From a checkpoint of a small mixture-of-experts model trained on Wikipedia: 13 layers, 8 picks a token.
Below are experts of layer 7 (counted from 0) of a mixture-of-experts language model. Rows are named down (a neuron's output weights, with its number) and show model dimensions 0-31. Each number is 128 + 32 x the weight over its row's rms, rounded and kept within 0 to 255. Numbers have three digits each.
Before each expert's rows: "comes before" lists some tokens at least twice as common just after its tokens as in all text. This comes from a sample of Wikipedia text that the model never trained on. Tokens count by the router's weight.

# expert 119
comes before: " by", " to", " in", " the", " as", " on"
down0:104150055115103103072102107120063148080121159129060117126212153112085080111190146216117138139170
down1:133115191126095130090089135159184075142122141159073157104093114124112108131056124133067127090126
down2:139120186143138172147137107148091107157157100130126152071122125145220088122091155099125122101136
down3:085132197150113136124104109192137146105114088166107083088141132104099136129140142123092181088102
down4:099079156140172142149093165129155118109129097097152136138090148115191109118097165149138170150131
down5:123095061149157096133103177159112148106141137074137135169112076108083143098152074117094131142095
down6:120098146093161129137101140141107118160115153166108090119080048129148159157155156149133076131158
down7:155202130134137139153109167073129137086119166173110182132147131154084176130115093190087130143116
down8:103082255145142173119107131185174121153152146113122084122088134067151139129099130145178126158119
down9:176168076131106187125153074184130163134204142120091132121118139085076137118139132128078115160141
down10:097206081119079125182155105114074139199134147097102084144145133155137138075088096142097061106118
down11:115118183134165082163110065143104171131119141177130104155101107146135109139168134178119108119178
down12:090087125098113062078131166103081150145126153147102109116097148083144068118114179106110140092087
down13:093160082123101079155157145106134120129082173122129137096103107130092128139163126104086106145127
down14:038130122144104102186191152089120151131134146072132110147132088072103103138188099128100106104102
down15:137092108139127149132153170102139090164184101127097138148114225069133132162086151151096115162146
down16:121106255141056214137162163099130197103193131122131166090119109129117121142031101158145084134148
down17:159114149077141088117200101151182094201136105192178143127128116112163171158111092134082100153079
down18:166184041069129187097157138135140072111080103140076129087117161136115116147131119114032089125181
down19:148177075103109134150094127164111094174179094127181166104120163185158090180117113133122141176121
down20:095146087105103141123073143125111101093112151098163118154105205108123096144158165184120123121158

# expert 123
comes before: " to", " in", " a", " on", " with", " as"
down0:135140102127110100158128116114162095110184170149143130095161101153189119170098157175190171167140
down1:161129091087098137139196167156119029091196165149192093088102166104152126112140128134130150104107
down2:123186133095104192119132105147134157087187085153075091123181096138122145121109130170114113185153
down3:159108084174190137127135067134155099140082120059111162161089096094137151181120125107130082138078
down4:153121081129115206066104074115160109151156142105176083099110112119116125154137146219169203144157
down5:098127127169158138161132107156135118109164173095129192098174113157133123155148163118129170139140
down6:077098095123076123099144203142139132101146132102126136111142171156090101077109119136179118176139
down7:175101112116114081133130147070126130178162157106128131116177066140092099124182136089130096124094
down8:113086108114128094108094133085169152131145095124123178108128173153138121137167135118192166164119
down9:140119222081100118176116155100104164104145140115138082135133150098115162140083126110114129056095
down10:098127144189112152133146092121134150138179104123162156042113088156115157140131189143111088109124
down11:132092059187143161117133160153075154071152131116120088149166118173114081166113143106106147122104
down12:170122107099094132053122164126078152126158130167129085152180102139148100151194161155127063106174
down13:182121151138116125160135090102102091125103187108167170176093149175134095158165102116108156125101
down14:107140088121141174156079188115112159114154098117100113160100145105185160124095127139095126145115
down15:120121134122130119146096132160062101127115155113080135125085131159093119134110108084141136141133
down16:102153109095074126150132141069128184134144106162154102161141123135113121101132166124121087066068
down17:175146131094124171124134152098132090102145086138159150128095184059088098144131115103158122151068
down18:129159099194117164146138142089147097150150128073136141119103113202153137101147155098123145177124
down19:113094083190128031155136182117033196114124154123129130092209121115115133104125099091163130124121
down20:172104153093098122111067110167066193149101091152137076063201144073133097094126146138107092108170

# expert 108
comes before: ":", "\n", " |", "-", ")", " ("
down0:106151144132126060122110149078098144125139141147122093156147088147087107178088120135153128104159
down1:175169087146129107164117148173119064175142094143112146149160141076175135105126180145154153115127
down2:095114113120130105143129083141144139141064125153118116163146108147169124128211151081086114161193
down3:148134158152139133139147174130150146135119168089079129079163137139189099079058111103143123170145
down4:166127135103124167152104158134135133131147164174082071144109127133137103170148119138128121095126
down5:122128090096108150139197126155204139113108122152160106124110153133131104156079105105082155088072
down6:083128163163214077088063089126136142086112094096185133150146138126106148119089160155153116065112
down7:144181152114109148133122156100116145093141130163100121094150124117161178117166112192163110167174
down8:127174134110086092117113126203090125093124092156196090118091124135152148109161162143069123151115
down9:071089157106085191183097146132122078174152111151076077116174155123158162138156145130075127167134
down10:089168092115137080176125135108169113103162153154075135173139169160098103103091113149123103121105
down11:161164134098144075157150089078161119092089109104162161148137080085121100135091118083105146090117
down12:097177133132155106111138096106140123116095141164133098155110116142214080122130105059132136089149
down13:143130094192148154221120091082102145126161093135153180158109107102148160104121144129194145131078
down14:180125093133151104145126144141168076123165145103102139209171176086131134168065110095149168059163
down15:132176178159118105150105112076182131137102131084092142125091153150096081109164111098152093132101
down16:133116087053130131156092117145103149140100190127104113173159173103127162144171058164096073101125
down17:111101202041085097137147147126109101131110160112133071152100097106150109095208098153072137075190
down18:112115200142091093114047107116162147197148194118121107098154072150081110136051101094145184104146
down19:143164184136160155124033110076133114131111115106167126151129120148104090123093125148109123182114
down20:095106107151147129089102055137156070128134123097186092118121099167137093126137118095188157142163

# expert 3
comes before: " the", " that", " he", " to", " a", " was"
down0:099134080133158163148178116090096135098153148134033120138146091159122164144091149121108177084106
down1:187097089092112088126115140119109078131150173112143103123097151123099161194113091056182126092118
down2:091142107097115082132190167172104113128160070111120086122149116149142117096144118099114094151139
down3:178116056131156134120135152089142065057205133148142146126058130224140075165123173090079101100121
down4:132130089168105157167121129149092134146150128072060135105134116128103154126138132184137171157163
down5:102067189153139130163155127170149129143131124147113130082167122130159128133100127100144092166122
down6:100136211098112125148123137081145185154202185082113157134125109143080097157113119122163123159102
down7:182099104095165171144118141133126099087114169170108192133121177087104125157129119055138091154146
down8:103185000153101077160130105057113085122116152116143144115166157138107144068125129137130128077119
down9:080111135138135112124129100150134106180149168101087170092089116126143137197104136127128089109102
down10:122145064121086107166111124084063149201113176036150158169126166155166138205108111120114174114101
down11:191076151139098106142152149095149122126133088127132091118143127148123164143151114164135113105132
down12:072180156161047110122156126115141195086164109113113107160122166130115110143104107100161103152102
down13:125137092121144145144126116101157114163117105153150150135085156144110138168102126180075089102139
down14:109092094110169078119143073096190092153150141136184131121177111148091146121158127070097132160169
down15:092154054080130176126182097192127150173107102127070133109136151175139158107104111154095092158097
down16:125128133142177126154156168150139126111121135117098177158141071137179141126089156107114155122077
down17:151126070157108141157136128133146085121135082154114108108116153133141155097122192130143090112136
down18:126188130128057103146074055148143137148128127071093108162149157108124116110156095084103138114090
down19:159108111114134185139129119079069094107154110127105094130151110128181160119160150142184119080116
down20:231165109094159147076171147132170109092182134096157131133083160181118124137137098143091098124138

# expert 126
comes before: ",", " of", " in", " and", ".", ".\n\n"
down0:149190128089075120116148149128160126135139176210094177092100187137159078162099099118160109058139
down1:138122192109133060097122162169086115086092123100135082148128110094128100148090097131099085128141
down2:114095139087124126166129105143180128119091148057111131119112141090122160118066122149148214113163
down3:190136184089093161127159183132093133124145090161127138081134126157116054169128076138096098149135
down4:147145171116085146181183178138158085158102106098100139125111127185108079090122193095146163126148
down5:171061120151128104106054114085076098129181125076108126105100155105075170125166130163106103129108
down6:128180146215155149113150114132217115140140095149120138129112080176107123138112160144174124130092
down7:139078190170112115163150099134142117130072147112139099156182124120080107111108150130122113148166
down8:140132171092081139138065148098162097110112104142145135197143120151152086123161147114132150111149
down9:110125147184161126141166110172162093178156141116175170148148140112127106109120118115147167100212
down10:132147168108169120137072094166138155062084059086130114131171136132126118177124144103124155156129
down11:129110130101091091172094104145118185119113220176104118122147167138117087126139163169096085093161
down12:120177099086079124140112125172148143057119116127113077127120150098159138124145091141138146135122
down13:184191145139147086194197131143086125124170153159164185106161122126164104189111089138124144119128
down14:120143145154095126116148076151113074117115151068135132168075171107144109149125123102085135119130
down15:154113182135136147073109128107133127105107095177116180158132089123093079170127144071100087110146
down16:135114189112097110088165112118084142144111120144170147170124075127145206149189149122139157137128
down17:149084153146108130098083140140105130157162110057107169128124186101112155161136079132176137067165
down18:164148122065075157097080147133105133144068151136172096157169126050100150142109103153101138106166
down19:084171110163117163195134129087112105111133148169123125063110119154110142069072118153142108075120
down20:055146122073119118139050040098124151121155138122163136131129137162153094104187211110168173113145

# expert 25
comes before: "-", "|", "==", "===", "=", "The"
down0:033085087164031139111084143122163109144155113110112125094131151120135167152137081134115183116151
down1:122119140164099058117135122148112074139165158148133185145083126175120158098100173100153053130150
down2:174157121118108091079084095136196148114129094163176142122095065143145101127136080166181162121151
down3:111179119152103121191141146124165067101155169105075161126118073124111106145082160118172094057089
down4:160067056140090120104120155153179143197198116143112133136175128104148105132168142216176101137142
down5:149122078130124128124096160110115065115128138152104196130136098114122132139152081093088097177203
down6:113124083207160154088113102130101183092163170071157150165166091113096188139139158172052134146134
down7:102097177151117173152143137152077157138124178118082128113141153099094075140132115080157109132168
down8:141129201127202146112147134115143119107120113139118114109167081132134163107113131132157145145126
down9:113168052080116118175118179134126109111139166103081113142144160124120132102128192138145124116114
down10:086152194206132113119104148144132118181113125199110117144111099188134080134088117069116147132107
down11:109136116114115188146107112141180129104111171130227096120111137113146136101115146101109150162147
down12:087131069091127101148113143149119149134141147096105101106137144057137096131097154149120178102104
down13:206131149104079102084130144141024176092092068105123150095167117148137140113146105152149121166179
down14:114127166159076068106116175217109138164150135125083099101167134147121159173137188094150120143129
down15:176114212183125140114141131086135138110129098200171144159067156137150145162170093128170091118162
down16:084112148108121101156115070074117115151070172164150091062125095099106139191091102139121119103100
down17:155079194175154181081093136119144172130175117164136133176110126135123168108136120139180139143153
down18:157162143143188128123104068111129112129110087165141126167103154160130144132147169141170079114160
down19:087146071104136124103131106183112150169136101090136164149119069140137186129111115137142130143125
down20:170173217073080130148120136201134116139109096201149139159165141107137197111139175105137113146109

# expert 64
comes before: " the", " a", " his", " an", " their", " its"
down0:119111146147191110079103082096108132119096087132165112102158116115121158157151176113130077179191
down1:120140090128154069060121112163144104140190130120137122103143147145110170091091131116108131088112
down2:170141179106135139139189111156122163145143157145111131116122107054082113152124160105146120121152
down3:158144166145131132086114081121146152122152103090121140158131114076171129077164133155149102170100
down4:063147106192146129109111111116157166154104133136094134121131133115114179113085138075112060125122
down5:152154161085081148150153114138132158112113151085089113123190139107103147104168147172110124148109
down6:175149152174137114161133134093162112111146089130114106115074154091047126181128158124172109172158
down7:079081115146115153118113151146139108112078177049132182139170150126122147147112135154152117126082
down8:090129101163120144108153144091130167165088123161128172151073123170172119153140115134174133111153
down9:091123130161166191097139149064113129116141151148126149162120114097152130050116073170093096110139
down10:155142096093137158127133131119135075115123152016079151094130091075173102091192074113121118150031
down11:082223106174107154112122081125107124122153168111118094168145109091116144127118106124049105095176
down12:111099037142151197144113116102136064132133129152092171123095154129155144107168065162123138123096
down13:148118090147146129081155144070128095110142115146116118191100153200137137113114108139095165150159
down14:077177076136133171109123167101140128089163173186124129160147136113102181094125144139141055102102
down15:153117166084127124083149094132100114044129131160121100143133158156131158160111103092136090199110
down16:114088138132136071132112182101162129133122148100139110168113090108112123201135203103090189095082
down17:164067133109073137157115151131074129104133203126142140102094121027209062169132113137144176091113
down18:094139095119133172115112192100103144076130056172136114063143156161168087132099103122066101127137
down19:097165083085171113124153109140189124111124112188178151140141131131099095135124071166094106127122
down20:131160133169141158106155154150127155152135153120148141140152139093114084082114116099127104115123

# expert 110
comes before: "|", "The", "|---|---|---|---|---|---|\n", "-", "|---|---|---|\n", "|---|---|---|---|\n"
down0:110166185146166134112118117089069163108128101122117149147148087096155210154131140117139178101101
down1:178107076107101168107113111100118169192181085187142157146132085146157151168055129114142133172175
down2:131101066150118136111149124098143106091081122104065149147152131110134096132179099108134148117165
down3:183132146132127108149114101118106021132156140114182151176096134226170109148139181104097092074075
down4:105096112148062085105102105065208146103136125131119094086113140121110132135117133117110107128106
down5:155111151119107119095130122167152174147146129162155159110185168168102137124124148122081124185112
down6:115071131172119097125139101095117152094119097128106108145119093065151133139094153101152054103118
down7:159118027137102169074115090125137116128107136048187165089135143159148103119202162115110117101121
down8:110123080150088155083102078142150141139105126106134186139134175141156137157141107122121110088126
down9:147136163151072120139096095117157169192133101217103144164125077093139136139178174069081158151151
down10:100146145112155105147090114161084078147147145080144099122163113084173087131146120169103133039148
down11:158076120127078093118120131181134123099113151140153103123154145129069122177122092148166158128100
down12:147113137092196108121184086086154093159144125142109130154089116176149173120169125147071165125112
down13:181132172085112090098086094094220166189135140136096159141165135166227109109155127174115154138123
down14:177139049115084135145153181091146123094115150146170177114180101149064177157145127148126079178131
down15:156078146191132145133187144118119136104127142121119095086093194102102071104113124088111142171153
down16:147151132156110130150079092107175100118079105156117141125170132141083087158132133137110080144156
down17:166149138106143179108200160118120093099171104130097148080084110169123124110121109106056133130130
down18:120091061112052141167120150154079141073093137111144088125109110140132101108142197142093114142112
down19:147092143132124122111074073155103127162147124185117148106121165077120179197161112120137114077165
down20:153132157128132164125100126142150118103106089167154115116114113097024125149125110103146144117136

# expert 27
comes before: "-", "==", "|", "The", "===", "In"
down0:091104061112054154112087131126183115159128156100140109212134163125160086090123147118146074084121
down1:127092125110121086117120116141108100124104076132103114137158144166097119117127115154120160094130
down2:137128255166118121114141138094132145140134121136118127124113117157113145102091117144176139167146
down3:150123180085072170180157109162149091105098103102127157155095133106098144086155180134109122177105
down4:166177053126087121146099184102113112082137129103145141127164213107176072101110094133131116142091
down5:146149156147126156136191110109068136093113081139070090126169107125149182073161138113038109134116
down6:102152066158102126098169093119133139158117135117085109151151091093113112112114125143135149123128
down7:142114090131142082115073113144120136156142177107083135216151133136117100124129128193111157076138
down8:109148229110133109083103137175176109140111164113136102127113163151089126130171187134083132111095
down9:095095154177153192116151054134127118117182146134116084108130087119128115125163143136111075141121
down10:135062095114155108178162140083149154194106184107126161078140131173140177137137115082164106148197
down11:117145091087126086123102140084088115074094149212131121142135152196207129170146161140105079119120
down12:182139123100120123087147142164168097100124119163107133117086116161122129096157093169125124147079
down13:121126036115114156131144130112118136151151149088141068113135171103131117177173126176091173133113
down14:124171105154055139165143122093130201099121165138101121139105129111041198156122116204156156111154
down15:137189119135153162050096073164148151156109109169136087114126078147121125173145047159093075133117
down16:143135084131145081148067153093116097045206119053137162092105137110096180129103106128163170098109
down17:168136113105083102145141127120038105160089085169186152082133052104077112126149131129134125166119
down18:109174177180091148147119112098128108058125116114109118097212127113145114038086160133152172150115
down19:075093139147143198160134100109169158137161166131145078112126169084130091135107134159071138117077
down20:109070135137078129119155146151176152145132128109117149126109101130112149166151193142145143155127

# expert 102
comes before: "1", "2", "201", "3", " |\n", "0"
down0:171141109187111137114117092110155115160105167094101101129080112051123176144152058142107104190132
down1:088156104105144101097196160128076127115118101162112113126091123114114104176087113102126133097145
down2:135123131159123117165152104110170123119172128132162099111080144111114132132146140074108114150112
down3:130150124068152124108148182123142102129064077133174091186156131132109189143082107112104083165199
down4:141122071111080098156154126147104172078139138169122167086121128077166141124196105084139149093150
down5:101151147174158130062103127177139107132103136125104138152132133124099162174113132132132226129097
down6:165134170119159151183145170169075073122151156141128103073119136078104099085153127144164145164108
down7:120141127092171099136135132149128074156140096106174095057160139044079178159184112108144097129111
down8:118140109082087161097116118058153133127194125151122138164184116124133130082123150161150134082121
down9:136093113136139070138209144168155170127088156106132079202115102131098141106160144105116178140113
down10:207070124126060101172076145121108106107143130101128123135183116061162115121173079066139156085095
down11:146095130113130147139098093127207084127084142131084095082104108123055096129201113148095162095140
down12:149108113000079113150102132117155128104130176210099088126150103155172099118107178158146037139104
down13:128105102114160168146128145117180117145123195134130151159149119123154161166180135133106150088085
down14:153063136106157057131117210078111126101122088115133148134107164139158155136135124173145140090081
down15:101115147223187120117088116103122212112119126132118108125113134127130184088142130114142199124104
down16:122150070182110125110122154101162124039116119086124151113126166111139110128113113081110195162071
down17:127147084160140118112123124128165084161095071102111132172111174196115162113177139153093189115167
down18:132147158125112137152087171143134145128171150143103090149139210137117086087175143104120136106120
down19:135142139133104108093108180111142150150122077137108116196121178135120071136107134100107104175126
down20:081152141146101123111184122073074165141137099132157133081161090161129104141099101087169161144149

# expert 61
comes before: " ", " Party", " No", " Total", " Year", " Team"
down0:139113004142138091143118137152112098150178126158114183088119118202176128099173095126097214093133
down1:077101121156125049068133146107102124069107107168170154108133163185085146141070124118159110187081
down2:063163122106150135129116092134141105102140135112094119161104117109124185097148088101157115206122
down3:180139111144154045088188138135141107102164078151119103130133157146119184107153106126162148126165
down4:138107133174154121133121089077117090140108129133137120082173100139137127093118150127137132159088
down5:123110111092054170134187124069149122158158081207163084115086110133150138101112122141170208148088
down6:114175144064124092071135148129117176163098118121162113118163091073125127088118182154080132109122
down7:140141132167157153105139128077124118134097113132125072139138144169175157108130165155174082153088
down8:107160203129127127082097158092092201155110148139128129154107074102099138106088150167134116149112
down9:097079147065112136117102107154068189101163169153149123123177104083082174161128140144128124136132
down10:130111193158091140174127161133107189131120124089084122127181137109152170154165149117161116127139
down11:146112156104175138114123140120149147067118142056107151101094072152076096133147142137147138113111
down12:128150000136148082104099150128123095133172133125096133124084141135122086182092223149072174145130
down13:178199140124214140134119118081132149120104122158157102156141110153133175092105086099093129195088
down14:116105141134090150170107060113149125127108134075106165111092129170115102119138130119055135140144
down15:097119098143115127190095155097125087127102123093150076089100146122107137156086089120125133130068
down16:110078109121135092124143106116114049171144129170082150136103154157123132065120129077092181153107
down17:121107140149119069163117077120121125146157070139139115119094116108121126130128095149160160075148
down18:157115174162127199131136056075137178163103086149093179097084107079135129091132119117098155154112
down19:124095147105153152111168084137147171106050139104099140099103168088108159147153119131126156112122
down20:171085132083098111093076080048154092097099161162141132105169194148078110098101048153120152182058

# expert 125
comes before: " the", " place", " a", " century", " his", " round"
down0:134155080130141184150122139173115124121183155060117130122088184128083160110030127152059165148101
down1:198119117183093096136053082125157126115135096120123164123093132164121037157093186088188100156144
down2:130112044147104124085130108156096089113164093133168150104104071112066110110111107095100128136105
down3:076082110059122156132166144148138139135108169092107166124148115119157174133158048095121174051132
down4:129091124143094159117121130116165134096119179092123087128113096121120113136109141200191171134091
down5:087097177094123134124115166182120134167117111111165105135183108090097151146145093156042189189164
down6:140105059130146116127107114123117078089096114140169124151140135155134106127152094159110124150226
down7:123087168157118073155073145141111151107140153131149053088141109128155143147143113166154163148140
down8:124203087127169169105138158101091135138164140133044158150108137080112142174103075151113132135141
down9:116085132123156135140160146206094157122127130200100091159134138187112152107122138139085148141118
down10:136159217140115114140093096103173106076092178061143116165148145083132165099096122105162120148207
down11:057133135123090132103150114161088164074058100110156136141186076159106122094108104140107213137174
down12:125083106058101140064147142137108154148133106082110126140119100116130133114127131139019180130191
down13:111127167086086126137154183149132147069109115086122130129091116102218126081112144110090151221160
down14:109155138144081079106088089103092117178175085184126120197114134182190143166146093116109052223154
down15:129065135087112124098163153101141101117130141149128087197145101099153128067094170128123158110110
down16:167130101097126109203153100126093091157118112199164170136127097106131157142173147124095095140138
down17:153112161132168110146081153160094137192127117112104120094122102131166134122181110200128157163133
down18:105109112203151164139184195151158102106112174068141134139116098098136163192144167132160141097137
down19:109150015120179175107191136116143056100140104092118114120064128135105135107142121084096165136109
down20:104109127160088181144105082095165130104128081093100151152081110097130147106139135088081137156128

# expert 103
comes before: " ", ":", " /", "|", " of", " in"
down0:104058112092173116138065154142132101140151130164110129089159124085097130124132116036077157081114
down1:179126161161142099078121162183133155100072162120133135133095158150119161137159118082151198155100
down2:104118106121112102187118149109087108129105168109121167057124151066122127115136122104098063108154
down3:164098066108130114104098147172164165127127140074148168095144128121141161118120132153127155171147
down4:192126176138150151066162136115130136176084103149117133110160110134167139107166109145148098099158
down5:124071120088060077145132136129139151130073084126112079090126161103161130110178143097164119184096
down6:204066147128162077195184074168114133064124148179111094110093180107127112180134126118100103099178
down7:065160106114116106078139240155168148163152107146136164187108166071144141089122144145107080108104
down8:169104094096105110118112112121150115106112096170164194111126126126146211118146176146146154127127
down9:163099152121125129090097115194081099089160146153128073133147123160129146095170140173139057124135
down10:105121101115127121166085095126133087112112179143165141188143127139125151129129186144101144115158
down11:081129156167107147173179125057086122150142137164115123118189174120112161135109156172144095141092
down12:145083108098083092128145139201116110111092123135175134114190124079174181128121136156158150151137
down13:170172136107133128151140113151144105163126109154141172119062138133136155121110093106090110124127
down14:177132176096090099164183172061062135116135093124103081124104096171118133129148134146053087095117
down15:093135110112131121153145142089093114117129063143128116143128123141107220096205132154127143141077
down16:185131075116105160144165094138172089111106115155126144132109155159169129123132155114107213154137
down17:137164216116128079126159157076115099136078110170084100121103086207146075110130051056096085142146
down18:144173108105083119066131158121152182095084113099146139217126106142131182122124144114135124119170
down19:154114167146190122111154104110138142143155112167164123118163146109132135023132159143156216186145
down20:048145113094145140108173176124120136165130178153093146188132119136128140144115153083107097110127

# expert 104
comes before: " ", " +", " \"", " −", " —", " ."
down0:143151157072167093201158114064082117106077133078121109170108148123166072143169102064118154117086
down1:141160084147138109107167137056146135167110127068163135136113162199136064171114156087097141099087
down2:065109000101108150080130140109079129138113179190134119189178133172103038118085073124115132128144
down3:080118125177143156110102098113138115021155121102081102115116068106184122078166080162141194138190
down4:160130105129177150090126182137100178113114112097144174093157202161191105121151072104135145139146
down5:155129104089100137114143077159141123100073158127102106117122115111126143140144175181128132080114
down6:108055065114175165156156134155110127133083132069140114131132093141164138187124109117105079101174
down7:099179069154131122170117113103184122129127144077093143136079046091109102120124123184149120177117
down8:092138105119115108124184194167120149075090144137112037098085117101087139126153123123126187124159
down9:181098177079121140071113209187134157133126125173082134127111111130089130133142155185140129155108
down10:106078116154170127152124172120115113111108141134082110125150104142173110138132214086090069116084
down11:185136154113203083113130119116125122103064070118115156117126181146079162138159127126154144149129
down12:110109105064138107127147139147151096115166162147134148128181103072134130099133079105144065122157
down13:136137144083210160103172151134095176141112183100119149062134147085155074085152119090183104093110
down14:177073099145095107151115109168124147106129169164081180068083205141124147095148121106127070151080
down15:137136164131114160131095137169204135093132153072113172069147119076093148057133175182158094137121
down16:088182109110197138140102173064137120059104111134141110102110155080164164100084087126140144061130
down17:102142019106140135173108100121094142152143124140104099148169133110149117090148123117113144128121
down18:185150208159096090154126117202104127122138129150092130156186122159123181167132102121158110116154
down19:115168101058171124142150161129122098120213110115101114088114107139142114079151177123100106114171
down20:171097183169187125039070089098059150109135139150057110111148130166130139120098129138150154129084

# expert 71
comes before: " the", " a", " an", " New", " he", " known"
down0:156081058112175104110088088096148129133066161136150128121118076138104174184081121157128111185122
down1:120158105086099128188125080077093157084125137157132136108126122082177114102157170086147151120101
down2:103121125210069140122094132146117125147088123127105129136106140139171107177122074148127146124172
down3:138154138081100137182126079084090133124102147113110185135138127176133084136143084150117130106135
down4:125134107134157106086160171105116120152113135147130142126134095071129111112144097133102099172174
down5:104158100146110121136143106136120164132135147113115091104153111103123099116154090142123144121081
down6:084157108154074113114107160164153123101182189122079176176078166116128093186100103161128174090162
down7:180159055168132105137082131110083150138145104110156090161156121134171185122130134107147105134150
down8:131147000164155104124061108105148116107111132146150101125179081173086114117134166055109147165084
down9:124128117165123176106132154109164094112116072118107174162091195159157077188148109199111175158170
down10:139107171166127141155100099124111121135106125145082121165138089174172098111117116104114217133127
down11:082127147164136139150054130083195135142174168187182175148126126111113073114099178105135134136134
down12:103150094143179129130145095129188095140106097141141160190099096161107195116104080146156124176171
down13:111132207090125148119126144125102132164162153122116111177096132192150143155149107090128136143177
down14:153140155111147201136127134106136133111167138202153127125132104085103151162117135120095133088161
down15:129071184149120163092127184152181112055142107123155124119136125099145133105128150129133128179138
down16:166110096176084109153097111080124036115091142140090170168100101164107109171106102160062141078159
down17:116172211132073037136129140172102146110092161109111108087194146121147091129142139071187176104089
down18:158101127073184116087151128141123119154111105201140110125107091167096123089126103098157135152093
down19:152112076125151186089052106157153124140176124119168127129128129143143162110146154147140137146085
down20:109142139167129121153142088133143100109190091168127108100126120087122118065152110122128123191081

# expert 75
comes before: " a", " the", " is", " was", "The", " an"
down0:093115128138111121118162133158164119143103132114134144165093111114117121175127115200043198114132
down1:085173095223136097105075095151145141131146097137142096131107131118157096139177098091183058092160
down2:155127055150082096090120143117118102133150050107100122183067099137104122207136187104105094149174
down3:136187041104152164107174184170175119061128138082119103132129116128188104151148092165163116133104
down4:156145093092129141166102064103170139129104109156146146188149186077132098151105146133198102142100
down5:057185136126146113126082139136168163108127144075109123097160089112150103107081070115142136106112
down6:131078090102159135147142143146167140106130124107121089086113139148100098121179097082146165118131
down7:062086086175113110104139097125096143134160141131109007157086141217117132098091119117132184099119
down8:107087123110131188119144105125125115133113071126129070102081177171115145179148066172166152183137
down9:161155070150096108156128167091131128103138122136106155164131137098132112203094119126143124147137
down10:199145224101168147058184152085108084127190178117077141126107162163142115163166113116141116144157
down11:162087134173106201096126088104133101134088136170113154154106168136127148168132138124101160147116
down12:136108039096159125086120106101148112187102148088146169122109154152153145198131182111098161094136
down13:231113109157125126109123113076147131150160087154131157153120129171159046141062128097130105143110
down14:121122081147101102121118079092170133126127119132114133129093057113172098184105107107158161125127
down15:120194082150154102133152153121093090171124154028105120113149156187123151127123090122084070107163
down16:159094002076163143140103121120115133155146146136074142122122071154147175121162135127154161092110
down17:121119071089179110134152046117068169117133146102162084105090099109170084172158142141091090083163
down18:146118138139100108128122135105120157133170141172052078182142142105143086109112143181099133086091
down19:128091105139053061086105113130068157115151152081096099132180139115094067098128085136090101132053
down20:101161128112159165137077046125112047122157127119102133096115077119147127134115133099083090158116